config.toml
d_model = 384
n_experts = 40
d_shared_expert = 0
activation = "drelu"
balance_loss = 0.00312
init_std_router = 0.0269
head_dim = 128
lr = 0.00108
lr_mult_down = 2.0
beta1 = 0.95
schedule = "wsd"
decay_shape = "linear"
train_tokens = 441300000
dataset = "wikipedia_en"
Below are experts of layer 2 (counted from 0) of a mixture-of-experts language model. Rows are named router (the router's row for the expert), gate (a neuron's input weights, with its number), up (a neuron's input weights, with its number) and show model dimensions 352-383. Each number is 50 + 10 x the weight over its row's rms, rounded and kept within 0 to 99.
Before each expert's rows: "comes after" lists some tokens at least twice as common just before its tokens as in all text; "mostly gets" lists some tokens that are sent to it at least half of the time. This comes from a sample of Wikipedia text that the model never trained on. Tokens count by the router's weight.

# expert 29
comes after: " the", " a", " The", " and", "'s", " his"
mostly gets: " film", " music", " album", " song", " Film", " television"
router:67 54 44 49 53 39 63 42 34 45 58 47 48 48 50 46 55 53 46 35 42 56 51 49 62 67 33 56 36 44 51 41
gate0:40 64 49 73 55 72 43 42 38 39 43 47 49 54 39 36 56 66 59 24 66 44 40 55 53 58 46 40 53 42 41 44
up0:43 69 58 67 60 62 46 55 41 43 52 53 55 64 30 54 46 52 55 32 59 57 46 64 41 55 47 53 52 51 50 41
gate1:45 47 48 54 71 60 57 58 56 43 54 43 68 59 50 63 58 73 47 49 43 52 46 48 54 39 39 46 58 56 58 35
up1:58 45 51 72 78 61 53 55 48 45 50 45 69 63 36 57 43 63 52 52 43 45 47 35 59 50 40 46 45 65 63 37
gate2:37 55 56 55 57 38 43 51 30 58 49 56 44 44 45 53 62 43 52 59 35 53 50 45 53 55 39 41 54 57 68 30
up2:57 52 50 52 56 42 37 57 35 42 54 63 42 50 48 45 79 42 59 51 37 48 52 50 55 54 51 41 54 63 62 31
gate3:53 63 36 49 47 53 51 37 50 60 37 34 49 48 60 44 36 48 40 39 49 51 53 45 47 56 40 46 53 41 31 51
up3:49 53 53 43 52 50 57 47 55 59 40 35 54 49 62 45 44 61 41 47 40 43 40 65 57 67 33 58 56 51 37 47
gate4:44 57 55 38 42 55 32 39 49 39 50 49 47 40 29 45 42 26 54 53 54 40 32 48 42 41 37 46 38 54 63 55
up4:59 66 42 53 37 58 39 33 39 45 52 57 47 37 38 50 32 32 54 57 48 39 48 60 48 37 52 42 50 64 60 45
gate5:40 49 56 31 58 60 51 41 67 47 51 50 47 48 55 42 44 59 34 49 48 48 48 42 53 55 53 73 54 38 71 53
up5:48 33 65 46 53 57 60 33 49 29 52 47 61 52 62 55 53 61 39 44 46 45 40 47 52 50 55 68 42 45 65 45
gate6:45 44 49 72 43 58 52 45 36 55 39 57 33 24 74 64 59 32 39 40 51 51 49 45 62 48 46 40 47 38 47 60
up6:41 36 60 80 44 46 42 34 46 55 58 54 57 31 69 60 52 43 46 46 53 54 57 60 55 44 43 31 39 47 37 59

# expert 34
comes after: " the", " a", " of", " one", " for", " The"
mostly gets: " two", " first", " one", " other", " all", " three"
router:59 49 63 44 61 54 54 36 54 52 49 40 42 56 59 39 55 51 61 52 42 45 40 41 61 62 40 46 37 36 35 49
gate0:66 61 64 61 52 48 37 62 25 52 53 37 56 46 52 57 70 47 45 62 44 59 48 36 66 52 59 37 40 45 48 51
up0:64 76 43 53 57 53 42 52 34 42 50 49 54 65 56 61 53 46 53 54 48 58 48 29 54 40 53 35 39 52 54 40
gate1:69 34 54 41 56 37 51 38 53 45 61 48 70 44 48 40 42 51 64 51 56 58 45 38 29 46 37 34 52 64 38 44
up1:60 41 50 31 54 39 52 34 60 56 56 49 63 51 49 47 43 46 69 58 60 52 47 46 28 53 37 41 48 57 33 48
gate2:54 50 66 44 57 43 52 61 53 36 43 43 33 47 58 40 42 34 48 51 40 45 43 35 51 58 61 27 39 35 47 71
up2:61 46 57 38 58 33 40 49 33 50 41 33 37 35 62 51 55 38 53 50 40 41 43 34 52 58 64 31 36 34 49 65
gate3:64 51 41 49 51 49 37 44 53 66 52 54 45 56 56 49 50 75 33 65 48 49 53 48 52 39 49 39 45 61 63 31
up3:60 42 49 42 56 42 44 44 62 58 63 62 36 68 43 49 55 66 40 67 51 55 53 52 36 45 54 39 54 56 59 45
gate4:53 28 39 31 53 33 62 58 41 51 43 39 56 39 56 46 46 31 66 45 43 44 50 35 41 48 53 44 53 59 61 48
up4:68 36 28 33 50 54 45 63 54 42 50 56 72 33 61 58 40 47 46 49 45 58 45 35 39 37 48 44 36 53 51 44
gate5:52 51 38 44 55 43 65 72 56 55 52 44 56 42 52 72 64 50 78 34 50 57 49 49 46 70 32 44 48 29 32 59
up5:59 27 32 49 58 49 53 71 57 52 57 49 45 55 56 73 53 50 68 41 57 57 45 44 49 59 44 50 53 36 31 55
gate6:50 57 60 52 50 64 52 57 36 58 61 55 46 36 55 55 53 52 66 56 51 44 31 47 57 68 55 38 44 41 50 39
up6:52 57 63 51 49 62 51 48 46 55 51 65 48 42 54 54 54 51 60 48 54 53 44 50 59 60 69 36 50 44 45 50

# expert 36
comes after: " |", "|", ";", "°", " /", " were"
mostly gets: " ", " $", " %", "\n   ", " FW", " Succeeded"
router:60 52 38 35 53 51 68 49 69 67 59 47 37 41 70 54 50 55 51 33 30 59 44 49 60 54 48 62 36 35 51 31
gate0:36 42 37 28 40 60 36 47 53 45 55 55 39 56 54 50 40 37 53 41 45 58 36 47 65 49 58 65 54 40 42 40
up0:44 33 48 51 50 51 47 48 44 46 57 59 65 67 45 61 26 60 48 32 54 61 45 53 50 60 50 58 38 45 40 55
gate1:52 42 56 49 63 50 48 62 49 42 58 50 49 52 47 31 46 36 33 53 65 53 30 48 55 54 62 56 42 42 45 57
up1:60 57 60 50 56 45 62 66 37 54 44 59 49 44 49 20 61 37 44 45 57 52 25 63 49 52 67 51 53 62 53 40
gate2:47 47 65 45 45 60 56 44 44 39 50 46 49 66 54 61 46 50 63 76 51 56 59 38 41 43 33 46 64 50 48 58
up2:57 49 70 37 48 58 48 54 53 50 50 43 48 60 58 50 51 44 57 67 47 44 57 45 39 43 38 40 70 64 39 55
gate3:41 30 56 31 57 60 50 50 42 47 38 51 60 38 41 37 54 53 34 52 51 59 44 37 27 69 67 35 45 57 41 52
up3:43 45 61 33 52 65 51 47 53 55 50 29 55 28 57 49 70 38 50 46 48 54 43 42 23 57 68 30 41 56 46 51
gate4:40 47 48 40 43 46 65 44 39 43 36 43 42 45 61 56 52 63 40 46 46 50 38 46 75 54 54 40 33 27 43 45
up4:41 41 35 37 43 45 51 28 40 61 39 35 45 44 50 65 42 62 57 58 41 38 57 42 74 57 58 46 37 43 46 50
gate5:47 33 36 41 51 45 40 58 69 34 48 56 60 78 38 52 56 50 57 50 52 34 39 54 39 47 47 40 52 36 56 54
up5:57 32 66 25 52 56 48 52 71 30 51 53 54 66 48 46 58 42 60 50 59 37 40 64 38 56 56 41 43 26 39 54
gate6:41 59 58 50 47 52 49 32 63 54 48 48 67 50 50 68 45 55 50 57 53 43 49 40 49 53 60 69 45 41 47 42
up6:42 50 55 37 41 55 45 40 74 59 49 40 62 51 41 52 55 40 53 60 41 48 53 49 54 43 64 61 52 45 42 33

# expert 38
comes after: " |", "–", "|", " (", ";", ":"
mostly gets: " 2", " 3", " 1", " 6", " 9", " 10"
router:57 42 54 54 47 62 48 48 63 44 53 52 56 57 44 51 44 70 62 46 39 60 34 38 52 49 40 49 40 40 33 41
gate0:51 80 70 47 47 50 34 62 47 50 54 50 69 48 60 37 44 62 55 40 43 61 54 51 65 35 54 44 38 31 44 55
up0:55 72 73 40 50 44 39 64 40 52 50 44 63 47 49 45 63 51 69 49 58 48 60 58 60 48 47 51 35 38 41 39
gate1:41 47 47 39 49 69 39 66 41 25 46 59 45 56 56 64 46 47 58 56 39 61 67 42 49 43 47 56 54 51 47 60
up1:42 45 44 41 61 75 29 61 52 31 38 57 49 40 49 66 53 42 57 49 43 55 65 44 38 39 43 47 53 63 46 58
gate2:47 53 50 61 45 41 55 63 39 57 52 55 53 42 58 58 57 56 67 36 54 49 67 55 51 51 43 40 44 54 56 47
up2:51 48 58 60 44 45 58 59 51 60 52 48 42 38 55 57 65 52 68 40 47 36 59 52 44 55 42 33 47 56 40 46
gate3:53 47 43 38 59 69 42 56 48 50 40 59 49 36 45 56 50 57 40 62 44 61 41 22 82 31 40 60 60 35 51 36
up3:61 50 43 37 47 62 37 45 43 51 47 55 41 52 51 46 45 72 49 58 37 62 47 29 68 46 54 64 52 20 48 36
gate4:58 45 53 60 48 44 54 69 36 37 72 49 52 71 55 55 50 42 42 47 42 46 46 55 50 56 59 62 51 45 47 49
up4:58 45 43 49 48 59 57 53 45 55 74 47 45 67 57 65 42 24 41 52 40 49 45 61 53 73 53 60 54 53 50 36
gate5:53 52 49 42 65 38 47 66 47 62 46 54 62 41 46 50 50 57 52 58 53 58 51 57 36 46 60 45 55 47 58 75
up5:49 49 49 37 68 39 49 62 32 64 48 50 56 41 51 50 46 49 42 35 55 56 58 64 32 48 56 51 42 54 46 50
gate6:43 46 55 80 43 47 44 56 21 50 54 50 47 51 49 55 69 40 32 66 48 49 58 39 46 52 44 41 57 66 59 46
up6:47 56 58 35 38 56 54 57 34 33 37 48 44 55 57 55 73 43 42 56 51 48 48 63 61 49 52 54 49 69 50 45

# expert 20
comes after: " the", " The", " a", "-", "The", " this"
mostly gets: " name", " time", " Genus", " population", " MPC", " Species"
router:51 41 45 43 52 58 59 45 34 50 60 47 61 52 57 61 49 53 59 54 40 58 34 47 54 66 51 43 38 50 51 28
gate0:67 53 42 58 52 54 36 49 41 32 70 57 47 53 49 70 40 40 47 68 32 48 50 40 54 38 60 58 49 28 39 58
up0:53 40 40 49 37 68 40 32 48 39 52 44 43 37 54 70 51 17 44 47 46 49 55 47 53 35 60 54 37 29 30 59
gate1:62 47 53 36 42 45 36 45 45 41 39 61 69 52 50 34 52 55 72 62 38 61 55 52 33 59 42 31 56 32 42 48
up1:62 47 48 31 46 50 19 26 42 47 51 57 59 58 57 32 49 60 60 63 40 51 50 50 46 52 50 46 39 36 60 53
gate2:52 51 60 59 72 32 60 49 43 59 55 46 53 46 49 46 60 48 47 43 44 50 64 72 42 38 64 46 38 42 46 25
up2:47 61 56 70 56 65 33 31 47 68 66 55 49 48 57 53 43 45 56 48 53 48 52 58 41 51 70 43 46 51 56 28
gate3:53 58 46 62 59 52 38 50 42 57 42 64 54 43 61 76 19 47 46 54 56 44 45 56 39 44 49 40 39 57 35 38
up3:45 48 40 56 55 41 37 51 48 55 43 59 47 55 60 67 34 53 52 42 53 39 49 46 37 49 47 41 42 56 29 45
gate4:44 72 53 33 41 62 42 54 61 44 51 37 60 46 47 67 75 42 61 58 59 66 52 44 39 31 53 52 45 57 49 44
up4:53 61 43 45 50 54 50 45 61 47 56 47 52 44 49 70 69 57 52 52 65 68 38 37 38 39 68 50 38 55 34 49
gate5:33 27 55 59 57 41 53 36 24 33 54 48 47 44 43 42 43 36 57 53 55 48 60 63 26 51 36 45 24 46 59 35
up5:40 22 47 45 66 37 55 41 37 43 49 46 43 44 51 46 50 31 52 57 51 51 55 61 33 57 43 40 33 43 58 35
gate6:51 49 38 55 60 61 53 47 53 59 55 36 72 54 51 75 47 50 28 42 47 36 38 72 37 42 54 58 37 47 45 64
up6:39 36 42 41 49 58 67 45 56 66 55 51 64 56 54 62 44 44 34 49 53 46 47 52 45 31 69 65 36 45 43 54

# expert 32
comes after: " the", ",", " of", " The", ":", " and"
mostly gets: " New", " West", " South", " North", " Royal", " King"
router:63 52 37 58 46 51 54 50 53 69 43 50 47 63 36 60 28 56 57 45 42 63 38 34 60 72 53 42 34 51 53 50
gate0:57 54 32 40 56 58 36 48 39 73 50 57 30 35 64 56 26 49 58 61 50 45 39 63 60 57 51 39 52 69 47 57
up0:59 59 56 35 64 75 43 54 38 67 55 60 41 34 53 47 31 46 60 64 52 49 55 66 56 60 45 54 52 66 50 52
gate1:56 38 49 72 39 53 45 44 49 55 32 51 54 49 41 47 52 44 42 54 61 60 54 51 43 49 29 51 53 58 50 46
up1:66 36 50 72 29 55 46 43 58 47 45 43 48 51 35 61 43 64 49 35 58 46 52 53 37 54 36 44 57 58 51 39
gate2:56 40 72 54 65 46 32 44 40 54 77 42 50 53 43 56 79 61 39 43 44 50 68 53 48 51 41 49 55 44 53 46
up2:55 38 54 27 57 45 38 36 28 54 60 49 39 54 51 64 65 58 60 42 43 60 58 39 60 71 58 57 58 50 62 58
gate3:68 42 58 60 49 54 54 33 38 62 53 52 54 54 60 44 34 35 39 44 58 48 58 51 32 62 43 65 40 52 41 65
up3:49 32 59 51 51 48 55 46 51 62 52 44 48 46 54 42 41 40 53 39 61 50 51 56 27 45 31 61 48 55 32 53
gate4:52 48 13 68 48 57 37 49 32 69 69 47 33 59 51 63 57 55 57 47 53 50 66 35 61 60 55 43 63 45 55 32
up4:56 47 20 59 50 46 36 53 29 61 68 49 33 59 53 58 54 49 58 57 53 61 60 38 52 55 42 46 49 54 59 36
gate5:51 53 68 61 70 42 65 50 52 50 44 62 60 59 50 51 61 45 53 48 53 46 57 52 48 57 55 59 61 47 29 46
up5:43 47 58 46 63 43 62 46 32 47 53 63 45 64 43 53 57 54 65 45 55 55 57 73 51 66 60 50 50 51 34 66
gate6:51 38 40 51 44 52 41 39 51 49 54 31 61 51 46 59 51 53 55 48 37 47 48 76 54 34 70 47 51 40 61 64
up6:51 37 43 39 45 56 57 33 69 52 42 39 59 49 52 62 57 61 63 45 39 40 42 64 55 43 74 47 37 43 64 68

# expert 22
comes after: "\n", " O", "\n ", " al", " non", " 0"
mostly gets: "-", "'", "’", "zz", " hop", " '"
router:47 53 44 35 48 37 50 42 56 58 70 39 37 63 47 54 44 46 60 51 37 56 37 44 55 51 38 63 59 43 47 26
gate0:44 68 58 45 47 47 31 39 51 52 37 52 59 63 62 37 38 53 50 57 50 49 46 66 37 50 39 54 49 49 65 60
up0:41 62 46 53 49 55 27 41 38 45 46 54 52 59 67 55 47 51 41 52 41 57 46 61 34 54 36 46 45 52 68 53
gate1:41 42 62 55 46 46 57 44 36 50 47 43 47 44 46 46 48 63 52 47 43 43 41 42 44 55 56 41 50 48 47 53
up1:33 41 42 59 48 50 57 48 32 42 53 47 48 28 42 53 63 59 49 40 43 49 36 40 49 62 63 39 43 60 49 40
gate2:61 35 53 50 41 68 43 61 62 58 45 51 47 59 44 48 68 52 40 38 44 66 49 42 43 48 51 46 37 39 42 53
up2:56 38 54 45 43 73 47 47 64 47 49 61 50 53 48 43 57 48 44 43 38 64 55 37 46 49 53 53 42 39 35 49
gate3:56 38 47 52 41 56 65 45 60 61 48 44 59 74 55 56 63 52 40 54 47 44 44 53 51 54 58 49 63 45 51 39
up3:51 35 52 43 44 42 61 37 71 67 52 60 56 78 45 67 51 47 48 49 54 63 49 39 47 54 61 48 60 43 53 47
gate4:66 60 53 44 40 49 42 50 51 63 53 52 33 57 51 43 67 62 56 45 55 59 53 52 49 60 53 39 41 46 43 65
up4:52 50 41 52 56 46 43 46 61 57 57 56 45 48 50 43 65 57 67 37 59 61 48 63 44 66 49 38 44 50 32 71
gate5:55 44 50 54 47 51 45 39 17 59 35 53 53 58 44 60 67 55 39 57 51 56 63 49 47 62 33 59 57 42 43 58
up5:52 37 57 51 48 56 50 56 23 61 36 60 55 59 40 64 75 54 51 53 44 59 55 42 36 61 40 51 63 42 45 53
gate6:55 34 60 46 43 49 39 41 42 37 50 40 39 63 51 72 50 44 41 43 39 62 46 51 42 50 38 49 44 45 43 45
up6:58 34 47 52 44 42 46 49 43 30 47 45 36 67 53 58 45 31 47 56 42 57 42 42 39 58 40 54 48 51 39 61

# expert 15
comes after: ",", " in", " (", " United", " the", "|"
mostly gets: " States", " 2012", " 2019", " American", " 2017", " 2011"
router:53 49 57 43 40 40 58 40 51 60 54 60 46 49 49 56 36 65 73 48 31 73 44 35 60 47 57 58 45 53 42 42
gate0:34 58 60 61 57 59 49 46 51 51 40 48 40 42 42 69 60 55 40 56 70 46 48 37 43 69 63 45 50 29 46 42
up0:30 48 56 66 47 61 57 47 52 56 44 51 44 42 37 66 53 45 40 61 62 50 53 45 51 67 55 34 44 32 60 36
gate1:72 47 51 55 52 49 56 36 55 52 51 55 39 62 52 67 64 83 64 50 50 55 38 28 58 51 59 76 33 51 36 43
up1:65 44 51 45 57 57 43 40 64 48 49 50 35 70 43 60 58 75 67 39 47 56 52 17 53 47 63 60 38 50 36 39
gate2:63 38 57 48 34 50 45 39 47 59 58 43 49 58 48 40 53 53 57 45 49 43 52 35 53 39 48 54 43 49 63 42
up2:73 44 53 53 53 48 37 47 51 50 40 38 43 73 54 53 36 58 48 39 58 41 45 23 39 55 50 70 52 41 37 44
gate3:48 68 56 18 54 48 63 47 66 52 59 54 46 53 52 55 62 50 70 57 52 62 51 78 55 51 51 51 69 40 70 53
up3:47 66 58 04 62 54 53 54 72 40 57 59 47 48 58 57 53 48 75 61 60 58 51 85 59 55 57 48 67 39 58 63
gate4:54 40 40 29 50 58 38 44 77 58 57 62 46 50 43 59 61 67 54 51 55 58 59 45 47 59 52 55 54 26 39 48
up4:45 44 36 40 58 60 53 51 70 58 49 60 53 52 34 52 42 72 57 44 52 63 55 49 53 64 58 55 60 42 42 56
gate5:29 44 46 26 31 44 49 54 54 43 52 44 46 52 56 43 55 53 48 46 47 54 33 63 42 42 36 65 71 49 32 39
up5:38 53 59 40 40 41 43 58 60 47 59 60 50 51 54 39 55 50 58 49 43 53 47 58 59 48 47 47 68 65 35 43
gate6:51 56 47 37 59 58 40 52 51 49 58 58 46 49 53 29 36 54 58 48 60 53 61 66 41 60 43 49 26 37 56 55
up6:51 61 51 48 56 52 47 61 64 42 51 62 45 49 54 43 39 49 54 54 42 54 49 55 50 56 54 42 24 37 54 68

# expert 9
comes after: ".", ",", "°", "–", "′", ":"
mostly gets: "000", "c", "00", " million", " km", "33"
router:62 48 43 27 55 46 59 45 49 38 51 40 57 46 52 48 44 68 57 43 44 59 23 58 48 53 29 56 35 47 54 35
gate0:54 52 60 49 57 43 53 42 55 49 49 50 31 50 45 47 61 46 57 71 45 51 51 61 41 65 61 52 48 54 48 61
up0:34 39 51 33 60 52 59 37 44 48 53 54 39 50 58 53 56 59 56 63 47 37 51 53 50 65 65 56 53 66 56 59
gate1:50 29 48 31 53 54 56 47 50 50 46 48 74 45 40 42 44 48 51 48 56 57 54 50 49 53 45 36 42 49 51 61
up1:63 33 39 26 59 54 49 39 56 59 48 51 61 53 46 23 50 34 51 49 49 53 65 42 59 50 55 42 40 43 58 57
gate2:53 48 52 48 45 38 47 43 27 58 36 43 63 37 55 62 49 50 48 59 43 63 37 40 40 57 56 47 35 56 49 56
up2:50 28 49 54 48 29 44 38 33 56 44 46 68 44 48 67 50 47 51 56 35 60 28 47 45 57 63 39 40 53 54 65
gate3:34 50 48 66 54 52 51 31 49 42 45 59 55 40 46 74 59 54 59 40 56 57 50 53 62 36 50 18 39 49 48 53
up3:39 48 55 48 61 33 51 45 48 34 58 47 45 23 47 68 51 53 56 42 49 59 36 49 59 50 52 32 28 53 45 58
gate4:56 37 84 73 41 34 36 53 41 39 49 49 50 53 36 44 56 41 55 32 54 51 76 56 41 45 55 56 46 42 42 52
up4:62 34 79 54 54 41 21 51 59 37 40 29 49 66 39 49 59 52 51 37 50 52 69 55 39 44 61 61 44 54 47 50
gate5:60 47 36 40 55 36 44 57 38 59 44 45 62 55 48 65 58 74 66 52 45 43 48 49 35 40 45 65 51 47 65 45
up5:53 52 40 46 53 43 44 42 35 61 51 54 59 39 48 58 41 55 67 65 57 38 40 55 31 46 31 72 56 49 60 52
gate6:56 46 53 42 64 44 54 58 40 53 43 41 33 54 40 64 42 62 50 46 32 48 32 59 53 70 37 49 51 41 38 43
up6:52 41 43 54 67 46 53 64 34 41 58 52 48 45 46 63 41 67 50 42 38 51 48 58 46 51 38 61 56 43 46 35

# expert 10
comes after: "-", " (", " \"", "/", "|", "("
mostly gets: " s", " t", " r", " p", " sh", " un"
router:54 52 58 47 45 73 44 44 42 54 52 36 41 54 73 49 44 49 51 53 42 60 43 59 66 52 39 58 32 36 41 39
gate0:50 48 51 38 50 38 44 59 34 39 36 65 44 48 63 56 56 59 51 39 56 66 40 54 65 60 52 58 32 41 37 50
up0:52 38 51 41 45 47 43 60 40 44 36 52 37 49 54 65 45 38 46 41 61 66 42 48 69 56 62 52 44 47 41 46
gate1:37 58 49 37 51 59 48 47 48 66 51 55 35 53 44 42 43 46 52 55 52 44 40 69 62 56 54 64 46 57 34 46
up1:37 49 52 39 58 56 41 45 51 61 58 45 23 48 56 39 44 53 62 45 59 42 44 66 53 44 72 60 40 55 18 60
gate2:52 49 50 69 51 49 53 38 46 37 40 64 59 60 52 58 58 41 34 30 41 45 48 47 65 54 59 58 61 56 37 53
up2:55 39 44 67 60 38 53 47 37 40 60 54 64 49 39 47 54 41 49 37 43 46 39 53 55 62 37 52 64 48 43 54
gate3:38 58 52 33 53 65 46 49 75 69 51 36 57 41 55 36 34 46 53 42 42 33 66 51 58 48 44 64 44 43 43 52
up3:47 47 64 27 52 53 35 37 67 60 45 44 57 44 45 35 45 50 51 55 46 39 69 53 54 63 48 56 53 52 44 53
gate4:54 55 56 44 47 62 52 33 67 47 58 52 49 60 48 49 57 51 44 47 46 65 43 56 46 51 23 54 59 31 57 58
up4:46 50 45 27 42 53 54 32 67 43 74 62 52 58 51 53 54 50 40 49 52 57 38 48 56 43 33 55 51 35 52 63
gate5:43 37 41 47 32 39 59 49 46 51 43 56 44 67 49 55 41 65 42 47 35 58 46 58 59 57 51 43 40 39 54 60
up5:41 43 51 47 40 41 45 54 64 49 43 52 40 66 42 38 55 65 48 35 48 61 40 43 58 57 62 52 45 53 51 55
gate6:59 45 67 31 59 53 49 35 44 70 56 54 41 45 40 56 70 49 50 59 55 43 51 56 45 67 35 51 45 46 60 56
up6:56 37 55 33 48 57 55 40 42 73 45 53 41 48 44 51 54 43 52 45 59 41 35 41 64 60 43 54 45 55 51 57

# expert 35
comes after: " |", " was", "|", ";", " as", " ("
mostly gets: "ch", " named", " 8", " appointed", " 9", " appears"
router:53 34 50 54 48 66 68 32 57 39 61 56 42 69 59 64 35 64 52 51 36 48 39 60 59 43 47 40 34 47 41 37
gate0:50 58 52 71 54 58 64 39 62 60 60 43 57 51 62 48 55 40 42 54 47 42 69 62 49 33 48 33 40 52 45 48
up0:55 60 60 68 55 56 52 46 51 53 68 35 53 49 54 41 53 41 42 58 50 37 62 70 50 43 43 32 35 59 52 59
gate1:56 67 54 37 65 36 52 33 68 72 61 50 49 57 56 57 65 45 46 48 49 20 58 46 52 61 44 53 48 38 62 45
up1:58 66 48 46 62 47 56 40 69 67 56 53 61 44 51 62 63 34 32 62 59 33 70 43 59 54 49 43 46 43 60 58
gate2:48 49 63 71 42 44 56 43 51 38 44 57 57 69 60 45 59 54 70 51 58 41 39 72 39 51 57 70 51 46 58 46
up2:43 44 58 80 50 53 74 51 59 48 54 64 43 59 48 56 55 48 54 44 50 47 53 73 37 41 55 43 41 55 58 56
gate3:45 41 41 63 53 61 53 49 54 58 53 72 49 65 63 59 37 37 62 55 25 51 45 67 42 56 56 36 42 31 49 54
up3:46 48 46 60 48 72 42 52 58 61 53 67 51 61 60 44 32 34 61 46 27 53 47 48 45 61 46 39 50 34 56 59
gate4:45 34 71 69 52 30 75 50 41 35 50 38 66 54 57 71 47 62 41 46 39 69 41 45 66 34 55 38 44 50 47 63
up4:55 43 57 61 38 43 62 49 46 48 60 40 61 53 54 63 47 67 53 52 46 68 50 67 79 41 48 42 45 56 54 56
gate5:53 57 57 66 52 49 40 51 53 53 57 51 41 48 47 20 57 45 52 53 55 46 49 68 47 49 56 43 59 59 55 39
up5:57 50 74 67 54 57 46 56 50 58 64 42 42 52 49 18 55 44 52 58 46 42 39 62 37 42 58 39 44 67 54 43
gate6:51 48 54 49 48 61 29 54 48 46 64 41 34 61 61 73 48 53 48 58 46 62 45 45 42 51 50 25 57 52 60 62
up6:55 55 56 52 56 54 42 52 50 51 63 39 43 72 59 55 45 47 50 52 42 49 51 34 50 63 50 33 47 42 52 64

# expert 6
comes after: " of", " in", " to", " for", " with", " on"
mostly gets: " the", "'s", " a", " his", "The", " The"
router:42 49 60 21 55 60 51 43 60 56 58 52 36 67 70 64 32 57 66 52 32 69 53 53 40 47 38 55 31 42 30 39
gate0:48 81 36 57 45 58 37 49 54 31 49 49 57 64 49 58 55 62 51 55 49 49 51 60 62 52 55 37 37 45 50 60
up0:40 76 44 52 49 54 50 54 56 33 50 57 58 61 47 58 32 73 37 53 45 51 45 68 57 65 44 41 45 45 49 52
gate1:48 39 49 38 51 53 48 41 27 50 58 50 42 55 49 48 58 35 52 52 45 51 50 44 57 53 55 37 51 41 48 46
up1:47 44 45 31 49 62 44 50 50 48 60 59 45 54 42 34 49 48 40 47 50 55 52 43 43 36 43 34 51 36 44 47
gate2:46 49 65 73 53 47 28 55 47 63 38 59 44 35 50 77 39 55 56 61 57 43 55 45 57 61 67 64 67 52 21 58
up2:50 47 66 70 61 45 28 43 39 67 44 63 50 48 48 78 55 59 61 39 58 45 64 49 54 54 62 64 60 46 41 60
gate3:50 58 66 54 52 38 67 49 54 45 42 22 65 52 60 50 44 70 43 54 50 48 44 38 52 66 49 57 51 49 58 49
up3:43 62 66 49 51 49 60 49 46 39 46 21 65 53 63 51 36 60 44 62 48 40 60 45 46 65 39 63 46 38 57 48
gate4:32 39 60 61 46 54 53 51 56 42 65 50 62 42 65 37 60 68 45 41 46 41 49 50 48 44 38 49 58 55 39 54
up4:37 50 46 50 50 55 47 31 55 41 66 53 51 35 53 31 49 63 53 47 43 42 49 43 45 39 47 53 57 58 43 53
gate5:39 56 41 40 42 65 43 36 45 51 46 48 49 49 40 53 49 48 48 48 47 45 50 45 51 56 34 33 59 34 66 60
up5:46 47 44 51 48 59 51 36 41 47 45 55 53 50 42 45 51 47 52 66 59 48 56 38 49 56 42 31 50 35 51 56
gate6:55 65 40 34 57 55 32 50 58 51 51 43 50 50 56 66 53 49 72 46 57 28 65 62 64 34 51 47 36 39 46 51
up6:52 77 40 35 50 45 45 43 53 59 55 49 56 53 54 55 60 61 58 47 59 42 62 69 71 30 46 52 43 52 43 50